config = dict(
    experts_per_token=4,
    d_expert=96,
    moe_layers=[2, 3, 4, 5, 6, 7, 8, 9],
    router_score='sigmoid',
    balance_loss=0.00854,
    shared_expert_gate=True,
    init_std_router=0.00955,
    lr_router=0.00143,
    vocab_size=2048,
    norm_eps=1e-05,
    learning_rate=0.00611,
    max_seq_len=1024,
    train_tokens=573200000,
    max_steps=9599,
)
Below are experts of layer 5 (counted from 0) of a mixture-of-experts language model. Rows are named router (the router's row for the expert), up (a neuron's input weights, with its number), down (a neuron's output weights, with its number) and show model dimensions 96-191. Each number is 200 + 40 x the weight over its row's rms, rounded and kept within 0 to 999.
After each expert's rows: a language model's description of what the expert responds to; "raises" lists some tokens whose logits its average output raises strongly, later layers aside. This comes from a sample of Wikipedia text that the model never trained on.

# expert 21
router,283,263,156,263,225,201,202,190,148,164,169,206,172,230,195,188,181,231,148,185,192,254,235,137,186,157,220,194,132,238,201,216,153,229,121,188,150,236,194,208,263,199,191,246,292,172,136,174,190,150,222,211,199,175,207,198,175,231,219,208,218,194,216,169,246,187,148,217,157,185,232,254,184,173,236,153,222,219,254,175,186,195,189,147,267,176,208,160,179,196,164,123,128,260,201,166
up0,181,211,236,195,196,246,217,220,242,275,252,238,172,180,209,178,191,208,122,218,238,210,181,191,124,174,229,204,251,155,151,289,187,257,151,186,166,149,178,215,205,273,151,225,216,239,115,183,188,170,292,203,187,114,191,148,156,251,224,168,220,153,142,126,145,267,158,192,194,177,258,167,140,113,115,224,211,132,158,184,206,201,307,194,192,221,235,186,252,206,242,179,220,194,185,253
down0,214,203,164,141,201,157,138,265,252,202,174,212,239,174,160,192,174,237,223,250,223,152,240,232,103,290,213,109,123,157,254,166,191,221,195,175,147,195,177,228,172,204,190,181,244,143,262,174,242,206,198,176,179,181,147,207,209,235,199,138,180,236,250,140,188,251,220,229,125,213,222,180,226,262,283,265,229,216,252,216,147,144,212,195,196,196,199,126,218,266,191,128,180,172,278,263
up1,214,256,217,163,196,288,160,241,169,202,138,183,195,196,216,191,193,246,211,222,190,224,175,123,181,263,210,132,233,254,214,238,180,244,186,169,183,163,161,151,129,189,245,168,229,205,159,223,259,271,170,252,122,197,178,202,212,91,203,240,246,161,146,272,202,185,185,179,164,182,181,145,189,191,231,262,214,247,180,177,141,287,223,200,227,113,181,196,282,153,193,180,116,215,167,215
down1,198,175,237,120,150,125,180,77,178,220,202,228,231,164,268,191,211,209,199,219,250,202,195,174,228,209,210,109,237,257,192,160,171,160,187,163,153,163,248,250,232,187,215,185,209,298,137,179,257,225,169,194,120,164,162,171,273,159,248,222,179,172,209,161,218,236,190,216,289,233,247,136,225,181,229,200,136,225,202,159,190,183,182,247,158,213,201,174,256,198,221,206,228,164,250,159
up2,186,179,187,159,244,160,223,220,200,253,143,180,258,220,132,256,103,205,172,215,193,242,229,203,198,208,182,271,192,253,249,317,206,190,204,205,176,137,125,182,159,124,261,270,255,207,200,179,170,232,178,180,172,172,105,225,201,162,221,144,201,165,157,217,191,184,170,187,273,215,228,172,235,227,248,184,204,157,291,175,195,242,224,215,201,200,298,190,252,175,131,194,165,218,186,238
down2,179,196,196,225,174,181,110,149,171,244,201,154,167,225,223,200,224,167,194,152,139,254,157,151,192,209,124,114,217,203,208,148,207,210,217,217,253,279,162,197,224,219,166,262,177,180,211,253,212,127,152,271,191,227,224,240,179,192,80,304,238,200,228,200,183,155,204,202,189,208,225,164,180,188,210,189,212,233,213,200,187,175,230,215,223,213,130,205,167,241,223,207,145,220,250,284
up3,215,179,226,175,198,220,250,233,212,246,166,196,244,161,211,173,190,244,163,214,222,215,207,211,212,252,222,226,147,242,128,213,194,183,275,184,144,173,231,120,212,116,243,209,184,141,217,244,234,194,197,212,199,257,134,161,176,222,209,180,164,192,110,211,207,184,159,220,190,247,237,210,157,197,168,210,237,224,130,243,251,199,167,151,188,241,176,176,213,190,188,95,233,264,294,117
down3,177,155,213,157,223,180,191,157,190,176,169,204,207,206,244,170,185,206,264,154,223,260,131,178,287,209,193,155,198,178,234,170,227,182,251,257,226,225,197,294,127,250,178,259,163,156,207,226,151,175,194,215,212,184,212,261,192,308,208,221,222,210,206,204,247,147,210,178,213,203,169,155,235,160,165,228,212,192,230,168,118,150,141,186,160,253,163,155,232,171,278,242,238,171,206,154
up4,161,240,267,202,164,169,129,218,145,116,251,196,183,166,127,241,204,176,183,165,207,172,162,202,165,185,231,195,170,268,216,186,240,171,253,221,243,261,221,155,150,243,196,211,131,150,195,218,262,192,186,248,200,171,257,160,171,236,196,149,180,237,166,216,249,211,208,131,258,184,181,251,180,209,283,226,253,167,207,222,199,174,207,187,154,212,263,222,231,172,159,219,137,161,247,190
down4,177,233,216,233,186,188,158,175,193,200,245,173,219,229,188,184,210,277,218,151,168,221,194,235,174,167,223,222,200,220,216,170,108,159,196,182,197,205,152,256,233,172,199,152,198,200,208,192,220,173,226,206,121,194,219,181,247,187,130,231,234,196,226,198,257,101,151,176,184,201,188,200,183,249,158,276,139,207,146,217,298,127,193,242,237,143,247,189,264,181,236,212,299,177,166,210
What it handles: The single piece s inside or ending words, e.g. ves-s-el, neces-s-ary, uncen-s-ored, force-s, discus-s-es.
raises: "ch", "er", "o"

# expert 58
router,254,185,212,229,137,170,259,164,193,152,135,207,157,145,222,237,164,257,231,181,230,154,128,231,238,200,273,183,148,187,186,230,204,230,182,183,227,181,251,204,161,245,172,223,223,204,154,200,174,184,186,254,287,188,185,264,163,151,139,174,220,212,213,219,250,182,200,156,186,205,308,228,158,202,168,201,233,235,173,173,196,174,196,175,226,188,266,217,193,254,186,174,227,273,180,149
up0,209,193,221,269,131,145,251,203,219,175,212,264,238,70,179,227,188,199,169,198,170,227,182,264,104,163,138,172,232,202,212,235,246,159,244,184,155,133,187,190,247,214,142,185,253,193,223,228,192,233,112,200,213,163,218,247,225,262,252,257,103,205,263,162,180,246,152,268,148,202,231,178,193,172,169,257,267,168,203,203,209,220,173,250,223,208,187,189,283,171,129,214,172,198,264,225
down0,215,204,181,163,219,213,250,173,259,218,124,156,173,125,242,238,164,193,168,193,221,208,205,193,245,266,274,177,219,146,271,297,184,231,196,156,211,238,208,257,197,210,131,175,159,193,195,173,226,223,250,131,146,185,166,144,196,213,192,208,288,195,196,246,139,246,217,127,189,171,187,170,185,162,247,190,154,241,209,192,205,134,180,157,180,209,206,198,167,300,230,128,231,165,163,234
up1,220,183,217,160,156,173,195,225,157,168,243,173,127,285,215,216,179,248,209,181,202,218,172,238,227,216,217,278,241,229,199,175,195,195,211,242,113,207,198,283,208,196,300,145,259,173,217,218,222,237,172,130,256,255,202,231,203,165,171,255,246,184,177,164,216,197,191,155,239,310,180,241,246,253,164,250,168,314,182,218,139,197,150,229,248,135,163,233,271,201,245,181,128,161,160,188
down1,221,185,176,190,232,211,221,153,184,234,225,172,199,160,200,159,277,196,197,253,218,212,158,215,209,169,159,176,223,240,223,239,266,239,272,244,206,168,293,152,173,224,203,129,179,173,245,177,209,121,265,177,166,233,223,213,161,252,186,169,232,196,195,245,212,176,268,177,162,205,209,188,191,160,217,213,114,145,186,232,280,176,223,177,212,252,185,215,151,203,180,109,195,204,239,208
up2,173,162,174,188,162,271,216,173,201,245,181,287,202,190,199,156,222,172,240,207,156,227,185,236,184,237,147,212,223,173,213,214,229,185,252,228,154,269,273,239,181,168,152,250,251,218,113,196,257,234,262,142,172,171,226,187,180,208,239,204,217,199,199,263,165,211,198,185,188,198,204,145,220,192,185,229,211,185,206,242,220,175,240,190,179,189,210,227,211,194,131,237,222,249,96,217
down2,320,194,175,139,222,123,192,252,200,228,259,202,266,181,208,214,188,199,209,188,165,176,194,195,126,197,224,180,209,211,152,154,157,266,255,188,178,192,191,218,180,164,196,259,223,197,176,163,143,255,204,155,193,197,139,265,247,215,197,229,254,156,183,190,196,216,157,206,162,227,215,184,167,187,145,221,140,250,94,223,285,120,205,176,190,215,113,205,189,219,114,236,157,212,192,206
up3,184,194,231,197,238,189,235,254,105,197,204,215,191,218,176,198,225,162,272,162,188,180,276,200,251,287,159,218,134,168,144,207,251,196,200,217,149,151,144,202,247,200,196,172,192,255,210,135,153,164,196,132,158,197,231,190,213,170,153,157,202,173,196,129,245,200,139,275,194,248,96,171,270,192,209,223,241,271,232,168,222,190,205,176,185,181,262,232,169,238,173,251,185,211,162,203
down3,212,216,260,188,209,217,144,197,158,188,174,167,199,158,194,205,178,269,177,218,237,245,130,234,180,175,237,136,253,140,217,172,153,197,170,194,214,191,207,69,294,228,174,266,175,224,181,248,280,222,223,153,170,222,202,238,188,158,218,213,241,196,213,259,217,188,301,181,172,187,248,205,238,202,225,170,161,191,206,227,213,230,177,236,167,125,212,244,208,148,161,182,256,181,245,205
up4,228,201,174,145,256,201,214,159,269,229,195,185,165,203,220,156,291,219,220,221,121,235,172,215,136,213,201,215,258,133,196,237,201,217,154,219,285,210,141,214,183,147,173,231,168,255,162,168,261,218,255,188,166,308,203,208,191,164,266,277,257,196,192,168,250,142,242,225,183,234,183,211,213,199,160,260,234,183,207,208,217,215,244,148,166,207,230,205,148,229,178,146,169,263,109,151
down4,184,211,264,217,171,139,252,231,220,256,261,194,288,162,218,209,196,156,202,206,244,205,241,220,266,222,197,239,184,192,267,167,217,197,220,234,146,206,220,223,246,189,154,195,189,181,223,179,108,123,210,150,251,230,128,160,180,196,144,113,217,231,247,169,175,243,198,252,285,251,190,217,192,175,264,242,189,183,192,199,220,197,228,207,171,217,232,170,217,254,235,218,198,239,163,254
What it handles: Commas and "and", "or", "&" joining items in lists or clauses, such as organise, host, and run; Foam Lake and.
raises: " but", " though", " while", " which"

# expert 22
router,310,166,205,222,98,236,265,182,200,228,233,258,242,266,237,137,168,208,239,152,137,217,127,123,266,209,187,202,165,154,198,250,244,144,179,222,218,190,270,207,199,231,205,178,215,163,191,174,229,196,179,150,229,211,181,260,157,177,141,131,253,230,179,209,192,94,216,187,218,188,181,193,129,227,252,258,228,233,217,234,223,174,234,218,203,199,144,160,230,193,176,150,239,254,147,171
up0,221,203,212,226,204,143,252,121,238,237,239,213,170,211,197,178,169,161,169,190,158,242,221,153,196,197,214,244,181,152,113,257,221,197,291,162,215,210,283,163,219,200,258,215,206,138,157,218,244,216,241,194,184,238,181,223,117,207,173,174,141,220,203,194,314,246,223,230,189,236,227,161,219,223,289,156,195,208,164,212,230,173,212,256,229,181,122,165,190,146,231,215,192,148,164,215
down0,250,219,238,171,241,178,190,107,273,158,153,228,164,222,161,175,190,183,186,156,177,220,212,223,243,226,212,159,236,288,120,146,182,251,213,190,172,116,269,192,200,201,243,211,209,264,230,238,279,136,236,227,213,184,232,119,194,126,296,202,205,237,204,149,148,119,183,170,193,242,166,180,193,197,205,159,226,195,165,243,209,193,213,195,197,177,211,198,228,210,189,279,196,252,216,152
up1,211,215,166,250,194,183,122,224,110,111,181,181,205,196,175,169,142,218,232,221,201,201,186,194,137,158,256,160,143,161,173,182,278,197,124,235,309,193,233,215,216,150,225,152,174,213,168,195,227,306,228,190,195,113,228,240,214,179,210,174,186,210,202,190,155,195,170,241,149,263,175,158,229,231,234,276,320,225,212,215,258,194,228,208,172,179,208,219,236,219,216,200,186,230,193,177
down1,176,124,181,158,208,244,89,257,208,205,233,158,150,186,227,187,207,252,195,213,290,256,201,144,197,162,222,185,216,146,151,185,183,152,238,127,196,201,201,96,164,259,219,197,247,149,187,157,194,209,215,226,170,150,185,189,131,190,200,238,240,178,154,196,261,178,160,148,240,191,228,231,197,201,220,291,259,122,255,240,225,241,125,251,182,192,216,167,239,235,239,210,289,217,193,200
up2,239,195,262,143,286,174,206,197,165,244,215,278,171,228,198,178,145,228,199,207,179,191,138,147,142,145,184,126,238,164,194,157,240,211,148,229,258,137,281,243,223,276,155,215,196,214,165,217,229,290,262,306,210,225,240,231,191,273,184,204,186,217,183,137,298,193,142,179,226,183,176,244,227,244,222,231,244,192,182,130,205,164,166,169,168,243,183,165,219,234,159,229,219,174,183,165
down2,185,158,189,219,237,156,204,237,174,259,208,175,208,161,250,144,112,162,212,210,299,253,143,243,137,225,148,241,156,137,220,230,209,187,157,254,182,263,243,142,209,209,257,121,174,224,161,223,140,223,187,158,186,216,222,193,145,209,180,242,206,193,139,196,215,148,185,216,209,208,205,173,138,225,222,230,192,184,214,132,168,201,143,212,159,247,287,231,244,215,275,152,218,322,234,255
up3,199,255,240,190,233,151,212,243,210,184,194,159,160,172,212,152,171,267,197,207,118,193,188,177,212,211,213,207,232,250,227,203,256,172,144,190,188,250,218,176,211,185,166,114,177,260,185,211,161,253,215,199,243,251,206,153,196,254,108,222,226,127,242,249,146,180,237,269,274,268,227,240,170,124,223,192,185,188,225,210,183,263,196,239,121,262,184,203,175,96,178,186,224,181,204,180
down3,230,164,206,169,129,217,210,181,319,178,206,216,254,180,270,203,195,155,254,168,186,227,170,226,194,200,268,230,234,155,146,231,203,223,202,228,244,187,245,138,133,142,112,160,189,205,175,255,300,95,235,153,82,207,147,208,180,211,221,242,180,184,220,210,200,232,236,171,159,197,180,175,201,205,191,127,138,224,154,212,242,202,199,223,226,293,256,197,189,201,219,203,222,252,269,181
up4,189,162,283,199,173,256,269,200,199,223,279,251,208,172,212,168,185,211,178,220,197,222,247,205,240,195,124,178,201,171,148,225,244,205,171,202,230,215,167,219,215,179,117,170,222,140,114,172,178,255,214,228,143,180,258,164,194,80,197,250,244,207,220,233,206,208,292,201,164,248,244,191,191,171,252,227,226,224,174,206,238,259,207,230,202,239,183,165,240,186,173,172,196,117,160,195
down4,222,197,226,197,208,183,178,236,210,186,298,135,209,180,190,220,184,262,201,207,218,215,168,221,188,200,217,191,135,171,197,192,177,182,246,187,233,239,220,235,175,145,204,202,229,212,186,191,163,241,143,233,212,198,166,211,213,141,239,235,216,217,155,208,146,227,212,149,249,182,192,144,290,199,184,127,219,172,169,158,232,193,147,209,239,188,147,211,157,106,238,225,178,147,171,256
What it handles: Mid-word g and b pieces inside words and names, such as enlar-g-ed, ener-g-ize, car-b-onated, len-g-th, Habi-b; also digits in score tables.
raises: "und", "ed", "ist"

# expert 14
router,234,128,240,254,239,211,158,189,168,151,230,215,183,239,256,211,222,197,222,205,202,214,183,141,193,254,260,157,183,211,151,185,231,161,136,193,216,230,212,163,167,223,135,223,195,201,177,243,206,225,141,229,241,155,212,160,165,226,183,200,226,197,149,234,214,204,202,157,119,239,245,200,215,179,168,179,203,358,243,222,289,142,252,166,282,194,150,263,200,213,186,156,248,169,186,216
up0,182,249,197,205,121,265,161,207,211,306,267,208,211,213,176,205,166,198,216,162,233,255,204,182,174,194,198,217,199,246,154,251,209,205,166,218,194,192,227,193,239,185,185,198,192,263,236,123,252,214,220,194,178,193,168,201,195,228,189,209,193,190,236,165,203,154,203,104,239,145,249,201,206,194,234,240,182,207,187,169,151,239,205,172,202,232,153,245,285,181,230,218,230,259,159,145
down0,155,156,212,182,111,227,207,266,185,247,132,244,198,197,185,101,198,219,200,224,187,124,253,242,245,227,155,267,149,182,255,172,267,209,201,181,207,152,254,195,245,234,202,184,243,263,215,129,202,219,171,152,206,131,168,145,217,242,214,224,234,181,183,147,203,125,253,234,203,218,203,179,161,246,278,181,247,168,251,250,155,296,167,212,117,204,212,239,190,184,168,200,204,140,177,170
up1,239,229,223,231,193,203,194,219,160,251,203,127,207,261,177,291,247,198,249,154,190,212,224,197,183,170,221,109,163,121,177,255,142,215,179,223,239,185,163,235,253,187,194,204,246,190,218,210,245,114,161,227,207,242,274,225,184,193,166,221,217,150,215,180,175,203,215,121,282,190,187,188,230,249,274,191,163,153,211,192,223,193,219,179,164,188,182,229,191,199,232,170,259,236,230,192
down1,147,188,220,215,168,219,178,149,254,189,185,201,159,205,227,190,157,152,205,238,218,258,137,132,102,256,116,206,160,264,216,172,283,114,266,136,225,206,254,200,169,199,198,232,143,209,147,204,200,215,182,259,193,221,174,195,193,254,278,206,213,175,186,183,178,217,196,204,187,229,168,241,217,280,152,208,269,160,175,231,232,178,178,260,164,199,172,197,246,149,245,139,226,176,193,167
up2,248,190,265,235,189,172,184,190,158,228,191,162,191,189,208,162,187,228,194,181,164,178,188,182,220,200,236,164,153,175,195,191,155,239,254,215,147,153,197,178,152,247,240,231,186,224,187,190,204,276,174,213,182,137,190,191,277,213,88,256,215,186,235,266,195,203,153,246,140,215,202,187,167,214,265,147,100,175,220,198,279,218,222,244,219,175,177,179,242,278,219,277,196,176,173,278
down2,160,215,192,195,129,173,125,207,172,260,269,221,151,186,195,215,136,106,204,149,154,194,162,243,215,195,141,225,198,238,202,167,207,195,219,250,155,184,217,214,197,185,190,259,182,202,218,152,293,183,303,211,192,189,180,128,155,193,198,203,166,178,206,284,161,206,186,221,259,225,210,126,202,218,183,275,157,178,131,172,188,228,151,296,300,240,180,209,167,215,167,178,262,250,204,195
up3,226,177,242,217,245,214,179,277,192,219,230,163,107,225,138,170,172,211,196,185,164,225,219,183,166,226,220,261,216,166,218,235,175,152,188,207,206,231,170,164,164,197,134,166,242,171,175,197,187,209,208,148,232,148,246,202,245,210,231,210,131,250,169,273,119,159,239,217,192,140,134,213,174,195,218,256,237,166,168,259,163,165,268,193,240,265,203,158,179,220,250,208,193,184,209,226
down3,249,168,173,184,246,252,241,131,248,149,204,176,174,196,199,235,143,252,170,225,176,125,264,134,252,220,156,243,255,204,187,153,166,143,190,214,237,148,347,150,216,208,218,199,106,282,161,201,252,206,203,238,186,223,162,202,213,157,252,189,188,197,135,165,261,176,289,165,227,192,268,295,267,183,199,207,212,219,148,229,204,215,244,198,190,222,151,208,273,181,132,204,186,208,169,188
up4,173,236,220,190,250,226,178,100,206,145,242,230,231,157,214,165,227,187,171,173,203,299,273,185,191,239,199,181,226,164,187,245,207,197,201,190,233,215,249,247,260,197,201,169,202,235,158,260,180,218,190,216,232,236,160,296,260,251,233,131,195,262,212,171,161,180,179,117,243,117,149,166,191,207,171,174,176,193,243,279,228,185,217,189,180,238,201,191,163,204,220,152,249,226,183,210
down4,217,214,201,180,164,172,190,136,265,208,171,197,161,158,164,224,135,138,243,217,258,214,185,236,211,228,245,154,192,238,206,139,240,231,221,185,128,286,151,135,145,239,238,224,165,170,190,240,268,236,238,242,178,126,241,233,207,130,141,165,184,239,129,312,187,275,174,215,215,240,155,263,283,249,175,217,212,159,168,174,232,194,157,165,228,198,219,211,215,274,281,223,183,171,174,200
What it handles: Prepositions right after verbs or participles in running prose, such as from, with, by, between, about, including, as in came from.
raises: " the", " their", " his", " a"

# expert 20
router,240,163,136,212,198,270,197,174,225,175,208,236,165,144,167,164,166,203,214,177,216,218,157,133,178,142,200,240,160,259,124,201,160,165,187,207,190,207,192,154,221,229,134,194,244,175,192,194,182,146,211,163,253,166,184,174,178,171,234,208,209,211,180,209,238,150,160,196,172,268,260,170,197,283,304,190,214,243,226,257,219,142,241,204,227,175,205,248,207,137,199,175,232,218,191,216
up0,128,193,244,224,193,237,169,234,183,204,192,162,224,194,209,179,222,233,185,210,212,208,177,198,291,163,172,237,249,288,236,217,248,189,233,168,204,171,163,194,178,241,232,264,219,194,124,159,221,206,247,228,150,189,189,214,194,184,212,143,220,184,152,278,189,199,245,175,267,219,174,234,70,179,195,171,169,138,230,202,219,131,187,106,225,159,155,229,104,283,311,147,153,195,166,233
down0,201,256,162,242,205,216,136,205,141,201,149,129,202,201,314,132,182,237,230,184,246,230,271,231,233,269,274,116,201,142,209,268,244,204,209,154,264,200,252,161,223,149,224,215,164,211,207,131,235,224,232,181,239,242,231,215,175,191,169,162,181,174,126,174,227,182,222,167,170,230,165,217,177,126,212,145,229,139,197,207,187,164,227,234,257,197,163,131,204,202,229,227,200,286,165,240
up1,176,212,234,272,273,247,223,168,192,178,142,182,134,176,209,232,201,206,236,153,169,183,190,250,186,223,190,192,265,167,158,219,188,277,119,218,167,169,221,209,188,182,249,198,196,173,218,223,222,188,139,157,215,187,160,221,164,103,197,174,236,184,126,173,245,186,189,225,211,156,240,181,218,186,234,152,135,225,200,121,203,153,223,263,194,249,246,181,178,301,212,217,229,235,233,191
down1,168,171,194,239,167,210,249,246,205,147,182,144,194,118,235,196,229,186,204,237,257,149,226,236,239,223,178,166,162,176,226,224,228,203,198,181,135,196,144,212,150,214,208,248,225,195,253,219,243,208,182,269,183,190,179,159,201,174,138,229,168,224,238,132,180,73,195,209,166,144,222,153,312,154,259,250,245,229,151,163,211,146,208,244,220,327,235,195,166,223,203,204,159,279,185,221
up2,221,202,238,202,217,191,137,188,179,196,275,234,170,146,130,189,144,203,146,192,189,187,222,102,230,189,196,166,192,299,226,235,222,257,220,213,212,154,151,189,209,241,126,194,259,229,257,200,268,165,181,175,226,234,248,235,142,196,211,196,173,190,177,219,249,161,175,129,209,174,280,171,233,196,252,180,138,251,215,212,250,182,193,184,218,152,288,202,283,209,183,127,260,164,233,142
down2,165,207,186,237,137,201,233,210,179,226,206,229,242,278,162,241,226,157,248,140,227,119,186,164,197,191,160,228,279,268,195,194,197,228,213,180,197,195,173,201,211,157,169,149,184,264,250,241,244,210,254,178,222,166,172,204,159,241,253,195,150,200,223,231,210,215,230,241,237,162,205,223,205,275,87,270,156,210,100,167,249,250,222,190,179,197,183,211,228,148,117,204,228,128,218,187
up3,233,211,164,219,228,208,211,275,165,226,188,246,191,242,209,170,256,196,188,142,213,166,195,245,118,164,215,186,154,241,135,247,216,172,181,152,209,230,236,236,207,218,153,124,211,145,199,208,220,137,214,233,220,220,133,205,209,130,266,179,192,187,202,178,167,145,181,187,194,181,165,95,210,173,238,101,239,199,201,237,129,250,227,224,195,217,248,172,174,180,166,177,199,186,236,218
down3,125,183,125,127,308,312,185,181,266,234,164,264,231,229,177,195,236,184,205,147,288,253,260,183,186,151,242,259,199,207,190,242,215,202,181,196,202,183,126,143,227,168,222,191,128,278,203,185,264,224,213,216,238,182,255,145,166,197,170,205,209,225,203,243,170,150,290,184,244,211,205,229,183,240,241,239,236,241,231,193,186,165,235,180,195,229,198,256,251,220,200,221,243,173,129,182
up4,234,180,233,223,133,242,188,237,174,167,137,136,258,218,261,210,182,240,145,190,231,155,234,230,159,192,306,182,202,230,198,195,106,157,172,231,213,236,193,181,186,212,164,200,255,145,223,225,276,241,183,199,222,172,215,248,153,175,207,188,227,215,276,224,184,157,106,252,218,197,217,132,152,287,220,245,229,148,185,120,181,248,214,178,133,244,183,256,229,191,192,153,130,221,186,197
down4,218,118,152,196,127,128,177,198,198,213,171,264,229,197,245,191,234,217,200,203,213,252,207,193,154,260,141,164,191,253,170,148,157,158,156,190,215,231,235,220,204,250,224,184,169,137,137,168,136,217,191,163,267,104,206,198,189,205,194,217,175,196,222,201,226,188,238,244,307,175,191,224,196,217,174,200,150,186,172,205,205,253,202,186,233,216,177,188,237,124,229,210,197,142,227,204
What it handles: Word-opening capital or lowercase letter pieces like C, G, P, g, app, imp, including country codes such as ARG and ENG in sports tables.
raises: "able", "er", "all", "em", "amp", "ri"

# expert 60
router,289,178,157,213,259,187,151,159,177,169,211,253,183,181,153,171,229,273,213,189,177,262,189,182,215,159,199,236,198,215,208,200,208,185,221,308,239,224,236,257,203,231,132,211,260,212,153,200,204,158,226,211,225,185,223,206,235,199,233,174,189,282,129,238,226,176,194,164,185,126,280,139,232,169,100,168,199,170,215,170,201,252,212,193,229,119,211,202,131,273,211,128,225,263,165,219
up0,211,190,102,261,197,186,204,214,233,180,243,156,215,196,149,229,209,229,232,155,173,289,171,132,259,212,259,200,251,163,195,210,170,214,166,209,217,206,174,222,214,181,163,175,210,278,151,185,271,237,200,178,200,192,235,160,219,153,239,196,195,207,214,176,209,204,87,172,168,201,183,124,162,294,193,225,186,214,206,143,261,162,234,185,207,195,192,184,204,312,194,171,201,201,255,300
down0,194,261,145,163,214,199,162,174,185,122,277,203,206,249,242,312,229,169,152,206,220,183,223,219,158,200,192,161,230,283,166,250,158,211,273,170,214,153,239,178,168,199,176,229,203,255,136,117,207,294,145,149,193,228,225,253,132,257,205,194,220,223,146,198,174,166,173,194,203,195,261,248,240,281,243,148,179,187,243,257,222,163,257,128,223,198,192,137,127,154,237,217,188,156,181,158
up1,234,168,167,199,134,220,188,192,157,142,147,108,183,243,176,221,187,185,208,208,173,182,275,227,206,192,233,191,232,138,226,122,213,234,204,200,155,180,185,239,205,257,247,210,222,293,262,194,217,203,178,193,175,212,171,217,255,195,219,117,145,215,198,209,181,103,223,257,188,159,225,162,260,251,247,210,173,181,254,149,171,191,246,258,234,185,252,232,193,260,119,89,211,226,253,227
down1,214,242,208,188,209,177,251,120,258,177,265,132,219,179,190,163,233,261,267,230,208,202,253,210,267,249,228,210,207,270,318,211,226,214,185,213,198,155,193,78,165,229,196,238,179,214,242,209,249,237,228,210,236,236,191,138,225,123,186,155,233,182,187,188,128,143,204,264,181,174,123,175,180,178,245,193,188,128,166,134,173,192,137,242,204,236,153,157,175,163,232,153,176,156,234,122
up2,217,217,227,183,149,258,257,127,215,145,194,84,213,213,193,203,234,179,171,223,160,191,203,213,131,218,208,194,206,182,206,180,198,192,150,219,228,192,194,198,220,253,210,135,227,131,190,238,169,195,194,268,268,148,241,227,213,286,149,186,231,224,229,207,160,180,151,212,205,142,211,193,216,191,174,96,139,249,243,182,198,201,287,202,193,254,138,228,234,119,248,274,293,192,190,178
down2,274,164,198,139,166,200,216,240,178,251,177,120,135,236,143,207,202,228,199,215,258,246,161,151,165,140,211,208,104,196,231,180,308,209,188,243,188,200,247,190,152,266,202,215,201,225,160,236,276,284,272,162,176,247,263,207,281,159,237,179,249,223,220,141,209,190,190,269,115,226,168,234,219,278,205,191,195,196,215,166,194,215,217,220,148,241,193,193,127,288,234,171,145,228,197,202
up3,175,173,256,186,244,168,178,133,169,202,143,180,153,189,254,239,266,211,199,229,192,224,195,280,211,208,223,201,209,198,103,158,174,192,200,195,225,266,183,178,153,207,212,206,202,235,222,255,112,170,202,167,248,168,175,196,200,174,219,143,221,211,106,137,163,182,261,202,199,241,206,93,118,239,178,281,213,234,211,200,194,228,217,241,230,181,144,255,219,260,215,187,179,225,207,227
down3,103,261,195,210,251,163,190,248,116,190,212,201,161,143,208,191,243,189,192,200,264,278,218,173,214,195,181,223,238,209,282,199,186,182,174,198,156,206,226,234,226,219,177,200,282,226,136,184,285,218,142,172,196,215,234,156,239,106,220,277,206,169,222,216,196,153,204,273,257,205,164,184,189,167,240,117,191,199,114,179,203,165,198,232,199,194,208,239,156,151,223,218,241,193,160,121
up4,207,217,113,191,186,251,140,187,257,93,213,209,223,231,201,135,255,199,250,220,156,179,126,286,186,180,236,193,204,150,182,160,233,182,206,155,297,235,234,220,203,221,208,227,202,236,159,227,175,193,229,191,185,171,156,203,174,161,150,227,130,206,286,213,167,213,198,196,203,226,171,236,187,142,175,199,230,157,239,155,189,260,187,211,158,134,231,220,118,160,164,205,196,236,165,198
down4,167,166,233,255,260,209,146,156,208,212,214,173,226,217,197,176,152,202,172,168,262,87,182,190,197,163,164,199,171,192,221,157,204,231,258,202,159,166,151,161,238,268,252,197,200,229,147,175,222,194,91,246,198,212,175,247,199,208,197,176,274,229,142,171,263,151,189,248,137,243,230,269,214,120,213,178,198,257,162,225,231,240,313,215,236,213,134,201,189,159,173,166,238,134,182,151
What it handles: Internal consonant-cluster pieces like -st, -ct, -pt, -ster inside words (protective, structure, apostle, Gloucestershire, uninterrupted).
raises: "ive", "ed", "ing"